config.yaml
n_experts: 32
moe_layers: [1, 2, 3, 4, 5, 6, 7, 8, 9, 10, 11, 12, 13, 14, 15]
normalize_top_k: false
router_cosine_scale: 20.0
norm: "rmsnorm"
tie_word_embeddings: false
max_steps: 4359
dataset: "wikipedia_en"
Below are experts of layer 9 (counted from 0) of a mixture-of-experts language model. Rows are named router (the router's row for the expert), up (a neuron's input weights, with its number) and show model dimensions 0-191. Each number is 200 + 30 x the weight over its row's rms, rounded and kept within 0 to 999.
Before each expert's rows: "gets" lists some tokens that make up at least twice as much of what it gets as of all text. This comes from a sample of Wikipedia text that the model never trained on. Tokens count by the router's weight.

# expert 5
gets: "\n", "'s", " his", " their", " its", " her"
router,198,177,241,210,185,215,196,206,211,203,191,247,168,216,214,106,212,219,169,260,159,153,213,184,197,144,180,160,182,179,255,185,213,235,236,214,206,256,247,228,191,203,211,215,265,180,241,192,177,167,189,239,237,188,164,227,190,201,161,191,202,116,220,165,230,152,237,180,211,163,199,189,249,200,191,223,203,183,178,239,232,202,190,159,238,251,172,227,241,174,187,213,234,204,204,103,226,224,214,158,210,210,227,190,220,227,188,231,205,190,216,246,166,211,205,174,212,215,174,243,191,209,132,194,154,278,169,139,241,175,237,188,188,206,212,185,228,211,201,213,188,160,204,238,234,200,155,207,143,241,202,222,207,169,203,208,172,236,225,224,158,193,188,229,194,216,253,217,209,194,182,215,231,182,153,196,207,206,163,166,202,177,218,196,133,205,216,192,199,188,206,216
up0,199,212,236,178,195,227,208,250,199,183,204,155,124,242,215,179,232,206,192,214,238,168,169,149,214,244,170,157,206,210,187,201,280,227,143,223,256,230,219,152,191,165,270,182,219,205,207,179,221,196,258,216,183,204,257,205,196,222,185,173,133,174,200,252,240,241,168,215,207,186,267,222,186,165,194,201,200,199,250,178,164,146,220,158,243,211,206,255,186,214,183,237,232,135,203,212,232,167,173,227,184,180,180,218,197,203,247,224,189,189,186,232,200,249,158,187,180,229,162,114,213,204,223,199,169,221,167,197,197,203,188,180,162,221,200,207,174,205,195,208,211,235,182,250,202,177,182,208,207,254,237,213,170,196,166,240,158,190,211,196,230,170,196,224,221,150,209,213,149,183,217,210,216,182,206,178,153,189,208,194,182,213,165,171,149,146,185,176,209,193,221,248
up1,176,205,212,248,224,193,207,191,216,211,179,214,175,139,185,171,193,257,158,210,185,258,231,162,205,187,155,219,191,221,238,122,158,187,203,166,192,169,170,231,235,220,177,195,164,191,212,239,157,214,208,198,242,244,171,234,271,189,158,195,173,206,222,162,174,192,185,212,226,194,188,192,225,155,242,211,233,215,215,216,212,221,194,266,241,188,175,217,183,195,242,203,172,198,206,184,207,212,203,140,226,174,145,195,161,225,244,176,217,189,176,223,229,169,169,191,156,256,168,202,264,210,177,218,159,172,251,190,155,177,256,195,158,207,185,186,195,196,167,221,227,251,262,185,196,202,232,213,249,207,206,188,259,210,155,170,151,177,219,234,188,243,203,172,167,165,204,203,263,220,192,252,174,201,217,208,220,214,239,186,219,213,169,242,224,219,207,251,247,165,204,157
up2,211,207,185,203,196,239,206,211,229,221,160,229,228,203,228,188,198,234,202,198,221,196,226,196,200,215,202,174,174,187,222,219,211,188,242,153,181,234,216,172,142,259,270,256,217,177,196,238,156,228,256,192,175,208,173,203,169,184,208,206,215,217,191,178,157,196,237,176,196,216,176,278,190,190,207,179,261,203,119,239,211,158,168,125,186,189,154,269,220,216,197,193,184,197,200,250,199,195,224,196,164,166,160,232,190,228,211,189,229,213,242,246,192,203,215,210,174,121,233,194,221,182,177,229,211,217,191,141,191,206,191,248,185,202,241,159,213,194,160,227,194,215,235,192,194,222,194,241,206,231,184,193,125,175,214,216,194,157,169,213,156,186,189,269,159,204,259,229,224,239,196,169,192,175,225,225,166,221,242,232,277,223,202,196,162,204,242,201,173,188,167,225
up3,148,210,221,243,193,165,174,191,247,232,219,190,182,223,221,165,188,119,166,206,141,238,201,181,189,217,203,211,184,205,166,156,218,223,245,194,213,203,160,220,183,182,130,197,228,158,209,180,223,221,231,162,218,184,228,224,184,194,223,224,219,205,208,208,193,192,222,200,185,191,255,218,172,202,234,270,204,165,179,257,220,198,192,214,139,216,253,201,165,258,168,250,248,228,187,198,139,215,273,210,219,204,202,241,187,224,206,225,164,183,189,193,147,264,187,169,255,202,185,233,198,185,239,210,181,139,249,206,179,223,279,195,190,200,204,178,209,253,199,225,172,224,185,193,214,188,153,203,178,195,225,237,171,180,233,162,221,180,244,203,176,194,219,203,192,178,172,185,229,204,160,229,220,249,173,212,155,149,184,180,191,245,226,161,246,217,199,226,195,152,245,214
up4,172,178,177,190,191,256,189,139,222,183,244,203,164,207,235,214,153,271,172,186,232,195,172,210,209,244,193,252,186,214,191,156,251,156,196,195,213,196,169,131,244,204,211,210,204,225,179,135,279,227,210,216,194,232,172,171,198,192,141,274,182,182,218,200,210,204,227,217,218,226,164,159,252,200,210,238,217,174,218,206,208,170,202,191,174,231,246,210,261,216,248,236,177,226,206,174,179,196,204,164,203,235,193,180,180,205,201,160,193,190,215,195,191,193,126,200,207,189,215,244,252,230,196,171,170,217,195,238,221,167,185,215,181,146,222,209,200,194,199,202,200,205,171,227,217,165,230,208,139,182,204,155,209,205,171,225,231,168,171,207,208,232,213,185,189,172,239,168,244,243,186,172,124,257,247,222,216,177,225,186,179,237,262,196,180,157,190,204,212,172,211,266

# expert 14
gets: " |", "\n", "| ", " | ", "andidate | Votes |", " |  | C"
router,213,255,184,213,217,190,179,285,234,159,216,204,227,253,182,209,211,184,201,237,226,200,199,226,244,269,218,200,216,202,237,224,161,178,227,145,212,183,149,191,265,207,219,233,196,231,178,163,198,151,139,203,202,209,209,208,246,224,168,251,238,223,178,205,214,193,242,212,190,179,226,120,205,251,190,182,204,174,174,213,242,183,124,204,220,196,254,162,246,145,168,200,191,212,218,173,185,237,189,176,176,165,264,215,174,163,196,174,183,244,167,238,196,212,237,244,207,192,225,235,243,215,199,189,150,230,237,190,216,185,198,176,223,226,205,171,180,196,204,185,216,223,203,173,230,188,143,191,153,217,233,203,233,222,187,260,178,219,223,125,203,192,151,228,218,176,211,184,141,233,266,206,184,179,174,178,188,214,222,189,198,166,185,221,191,185,220,225,204,192,182,167
up0,173,195,168,191,183,259,175,206,226,160,171,298,274,221,169,186,171,241,202,240,280,200,163,191,255,225,222,202,202,193,216,184,223,270,186,204,150,162,200,208,273,205,160,186,232,214,162,186,152,222,204,221,181,221,202,216,181,178,218,198,214,172,181,209,189,175,212,180,208,209,201,230,151,288,186,206,200,182,168,216,178,221,211,194,229,212,178,197,214,247,170,233,185,158,204,184,181,210,198,197,233,205,173,158,220,199,169,190,201,226,215,156,228,199,240,218,239,177,173,190,237,206,239,191,206,227,166,193,259,170,232,208,192,228,137,170,160,188,260,231,185,185,196,178,241,236,197,217,215,185,186,231,220,173,206,195,252,188,233,245,242,202,229,190,202,190,210,260,153,216,244,214,235,136,194,199,187,146,226,210,194,199,260,236,244,192,235,236,188,211,211,174
up1,176,186,152,174,210,197,171,162,220,177,216,182,166,190,182,215,154,220,222,150,192,174,196,229,120,222,158,171,147,221,221,226,144,148,196,202,241,147,172,224,288,192,260,232,175,185,192,179,156,213,220,160,186,185,240,155,182,210,158,125,185,195,178,216,258,163,171,177,156,195,207,208,203,199,201,197,182,199,236,179,213,224,218,202,141,235,186,186,212,212,189,175,158,197,208,197,248,172,192,164,216,99,176,209,178,181,189,200,185,241,204,170,183,237,176,199,238,188,211,146,250,198,176,201,190,221,214,172,183,206,192,154,176,233,291,247,197,202,244,218,197,225,188,191,239,211,219,206,197,160,202,208,180,249,177,189,213,207,200,226,200,178,235,182,238,189,159,188,203,182,203,156,255,211,178,230,245,203,141,165,217,244,204,209,192,218,205,219,202,180,178,165
up2,180,175,189,180,239,199,202,226,198,221,213,224,241,208,185,217,254,175,204,262,244,189,204,209,170,194,213,210,212,221,220,246,230,224,233,247,141,184,173,172,210,279,225,215,212,276,201,175,197,259,236,218,200,188,166,176,232,183,174,206,197,155,206,148,169,110,187,176,192,190,183,225,161,190,157,192,178,205,238,208,174,183,155,190,236,187,185,254,173,129,198,199,192,129,208,177,167,202,146,208,194,165,208,153,205,220,214,189,160,222,215,200,165,140,196,173,170,188,178,190,226,169,235,169,165,204,227,137,242,190,217,209,208,232,156,185,175,193,198,214,198,192,223,206,159,259,154,220,225,200,179,202,207,147,183,188,245,209,230,184,183,284,222,219,206,205,232,237,184,194,205,183,231,196,219,218,274,216,183,159,204,230,229,252,183,225,165,230,213,203,210,223
up3,177,179,224,199,235,176,172,146,195,211,145,218,230,273,211,210,181,206,237,158,130,250,240,213,228,213,158,223,253,189,198,204,269,168,167,193,199,197,208,198,195,260,157,212,219,234,198,249,162,202,182,198,166,234,270,204,193,225,185,211,217,228,194,225,210,135,201,240,197,148,173,182,244,199,191,161,173,202,257,216,192,271,159,223,163,240,211,213,161,215,213,230,227,195,195,219,168,244,195,218,276,179,181,206,201,228,182,222,219,156,222,253,228,193,271,168,218,268,207,203,198,199,198,198,204,221,210,226,190,226,234,219,179,209,222,241,192,258,218,206,154,135,253,221,228,230,186,206,188,204,212,210,158,162,210,230,206,211,210,221,209,174,213,225,213,210,209,193,211,191,243,201,212,182,204,200,187,178,226,190,206,188,226,211,251,219,208,209,238,160,253,130
up4,178,244,196,236,206,273,171,312,213,228,216,191,197,228,197,213,182,140,162,183,194,197,210,255,202,175,218,163,230,242,229,153,230,208,209,163,251,229,201,131,236,205,252,181,222,216,154,184,172,239,166,231,217,195,242,166,202,180,251,190,212,183,169,201,179,182,178,195,199,188,144,232,233,190,175,220,211,167,272,171,220,155,204,212,229,173,184,232,217,160,233,239,246,105,245,150,171,182,188,180,244,160,208,204,155,231,194,165,206,219,198,152,176,200,160,214,174,203,218,219,198,180,205,198,167,209,180,223,230,166,238,178,154,186,187,185,216,240,202,197,189,182,239,251,218,226,208,209,179,209,157,203,228,145,263,175,192,187,216,201,206,195,190,215,208,171,202,181,206,228,161,220,226,200,228,200,207,166,178,206,243,181,154,180,243,218,185,197,189,222,217,228

# expert 26
gets: " | ", " (", "),", " –", ", ", ","
router,232,230,193,231,213,210,193,265,226,162,221,208,206,244,155,201,185,271,211,230,213,209,185,213,230,209,218,146,178,211,189,214,182,205,224,208,202,153,191,176,225,178,204,226,245,153,223,187,255,174,248,244,244,238,178,219,226,170,197,190,202,173,219,199,226,161,238,179,159,235,191,189,224,208,201,190,229,189,161,237,226,186,167,202,183,155,191,197,172,224,184,192,159,171,260,159,134,223,226,188,201,215,229,191,188,191,136,152,151,143,212,221,231,162,194,238,274,228,221,231,208,221,183,222,169,224,219,177,232,170,229,216,175,210,179,177,182,145,147,193,208,253,218,154,206,221,174,222,216,221,134,166,205,252,192,182,225,179,159,223,201,184,146,170,228,159,177,191,191,258,187,229,160,183,179,150,145,219,221,167,201,185,193,146,155,157,192,234,205,199,212,208
up0,201,224,217,227,214,214,211,155,172,225,195,250,218,233,183,157,237,199,213,213,287,278,156,202,183,173,204,177,182,210,219,246,263,227,206,202,160,240,228,185,223,204,195,231,184,177,208,218,233,200,245,211,235,174,155,229,163,198,227,197,204,220,181,207,200,166,191,210,195,218,185,212,188,222,247,186,195,146,225,232,230,206,197,181,216,132,124,203,188,195,162,201,249,178,164,257,182,168,168,202,198,215,182,173,252,194,204,233,160,167,230,180,233,227,283,187,171,193,214,212,182,202,160,159,234,223,227,218,288,165,202,224,180,219,153,196,207,234,154,255,199,182,189,155,225,151,196,176,184,191,191,172,202,182,192,208,243,202,239,196,234,168,216,161,208,253,235,159,182,221,174,174,206,159,195,189,226,161,222,192,189,197,238,200,165,152,244,166,224,150,206,180
up1,190,198,210,218,182,211,191,204,219,192,198,206,237,196,168,180,179,218,231,146,176,218,246,259,189,180,238,179,231,209,193,187,214,184,221,217,208,153,190,201,237,214,191,188,275,166,236,222,203,205,200,162,220,144,245,257,159,233,216,219,181,279,178,213,227,217,223,213,167,227,246,176,224,247,201,178,152,191,169,216,184,200,190,160,228,210,251,214,264,172,231,231,236,193,166,219,183,181,210,248,168,183,189,225,243,256,240,216,202,141,217,197,235,240,219,170,236,154,191,163,195,176,188,242,220,198,231,203,232,233,140,164,200,183,245,221,226,210,144,219,156,173,232,222,186,216,185,179,203,209,271,148,201,219,190,188,165,206,214,237,194,251,176,170,230,258,211,245,164,284,211,195,202,154,194,211,219,221,193,168,209,226,254,230,193,179,171,214,177,194,233,181
up2,226,191,170,221,198,217,140,151,201,236,167,219,264,198,196,195,196,140,210,209,209,232,142,175,185,223,205,260,219,208,147,199,199,227,211,233,228,125,134,164,216,232,185,231,173,217,139,186,250,170,266,178,213,213,221,225,282,203,189,205,169,271,182,212,190,236,231,184,209,219,137,125,167,167,186,178,204,161,218,243,208,209,161,182,198,190,215,239,205,161,218,192,215,210,228,182,225,204,237,227,185,188,233,217,234,219,209,230,156,203,163,192,126,175,230,230,152,227,215,198,174,215,199,215,177,276,215,215,178,206,192,192,175,180,170,228,201,183,185,242,220,189,170,186,195,175,158,226,201,154,252,248,224,187,169,167,232,237,166,185,197,209,201,200,206,187,165,223,150,193,204,239,186,194,165,201,214,194,201,231,170,169,172,231,206,225,237,176,215,238,189,217
up3,188,171,167,158,229,193,203,148,194,200,138,182,247,132,186,198,200,154,214,189,218,202,215,238,219,182,235,230,160,222,172,190,251,243,206,244,155,182,216,219,206,236,218,213,265,162,242,250,167,230,219,223,171,228,231,243,148,211,155,215,188,191,158,237,233,223,166,170,200,228,233,212,149,218,225,247,217,205,194,204,172,211,198,208,182,182,185,180,183,183,176,175,197,258,210,214,151,220,195,128,258,201,176,232,156,233,210,238,214,208,202,200,244,233,252,196,245,234,198,177,205,114,176,212,188,232,256,201,176,170,206,213,229,211,183,210,212,174,199,218,135,190,208,215,187,210,220,203,245,201,144,192,173,223,210,171,154,146,164,154,177,228,160,188,170,231,205,182,186,131,161,207,212,197,176,216,236,140,184,197,205,179,211,192,214,237,191,176,233,196,182,218
up4,214,182,185,162,260,208,193,184,216,255,186,239,166,199,246,189,194,173,224,228,243,199,240,168,185,184,189,215,229,246,232,215,215,237,196,236,169,173,203,225,196,149,240,187,284,173,179,164,240,199,149,189,231,191,173,225,185,199,219,202,229,214,190,174,222,133,214,216,186,205,187,166,243,171,165,173,187,219,186,219,189,192,189,226,208,144,180,199,238,201,236,215,245,208,200,227,226,191,215,204,175,214,165,182,219,242,186,163,141,206,261,194,175,174,218,233,182,214,249,223,199,211,180,246,202,234,167,172,114,201,195,187,194,207,186,206,185,217,195,186,204,239,268,186,158,186,127,221,247,199,188,170,193,185,179,178,181,229,227,174,202,243,257,181,144,172,212,129,165,198,177,215,218,186,235,218,162,178,159,213,174,282,186,194,173,168,150,196,172,241,193,255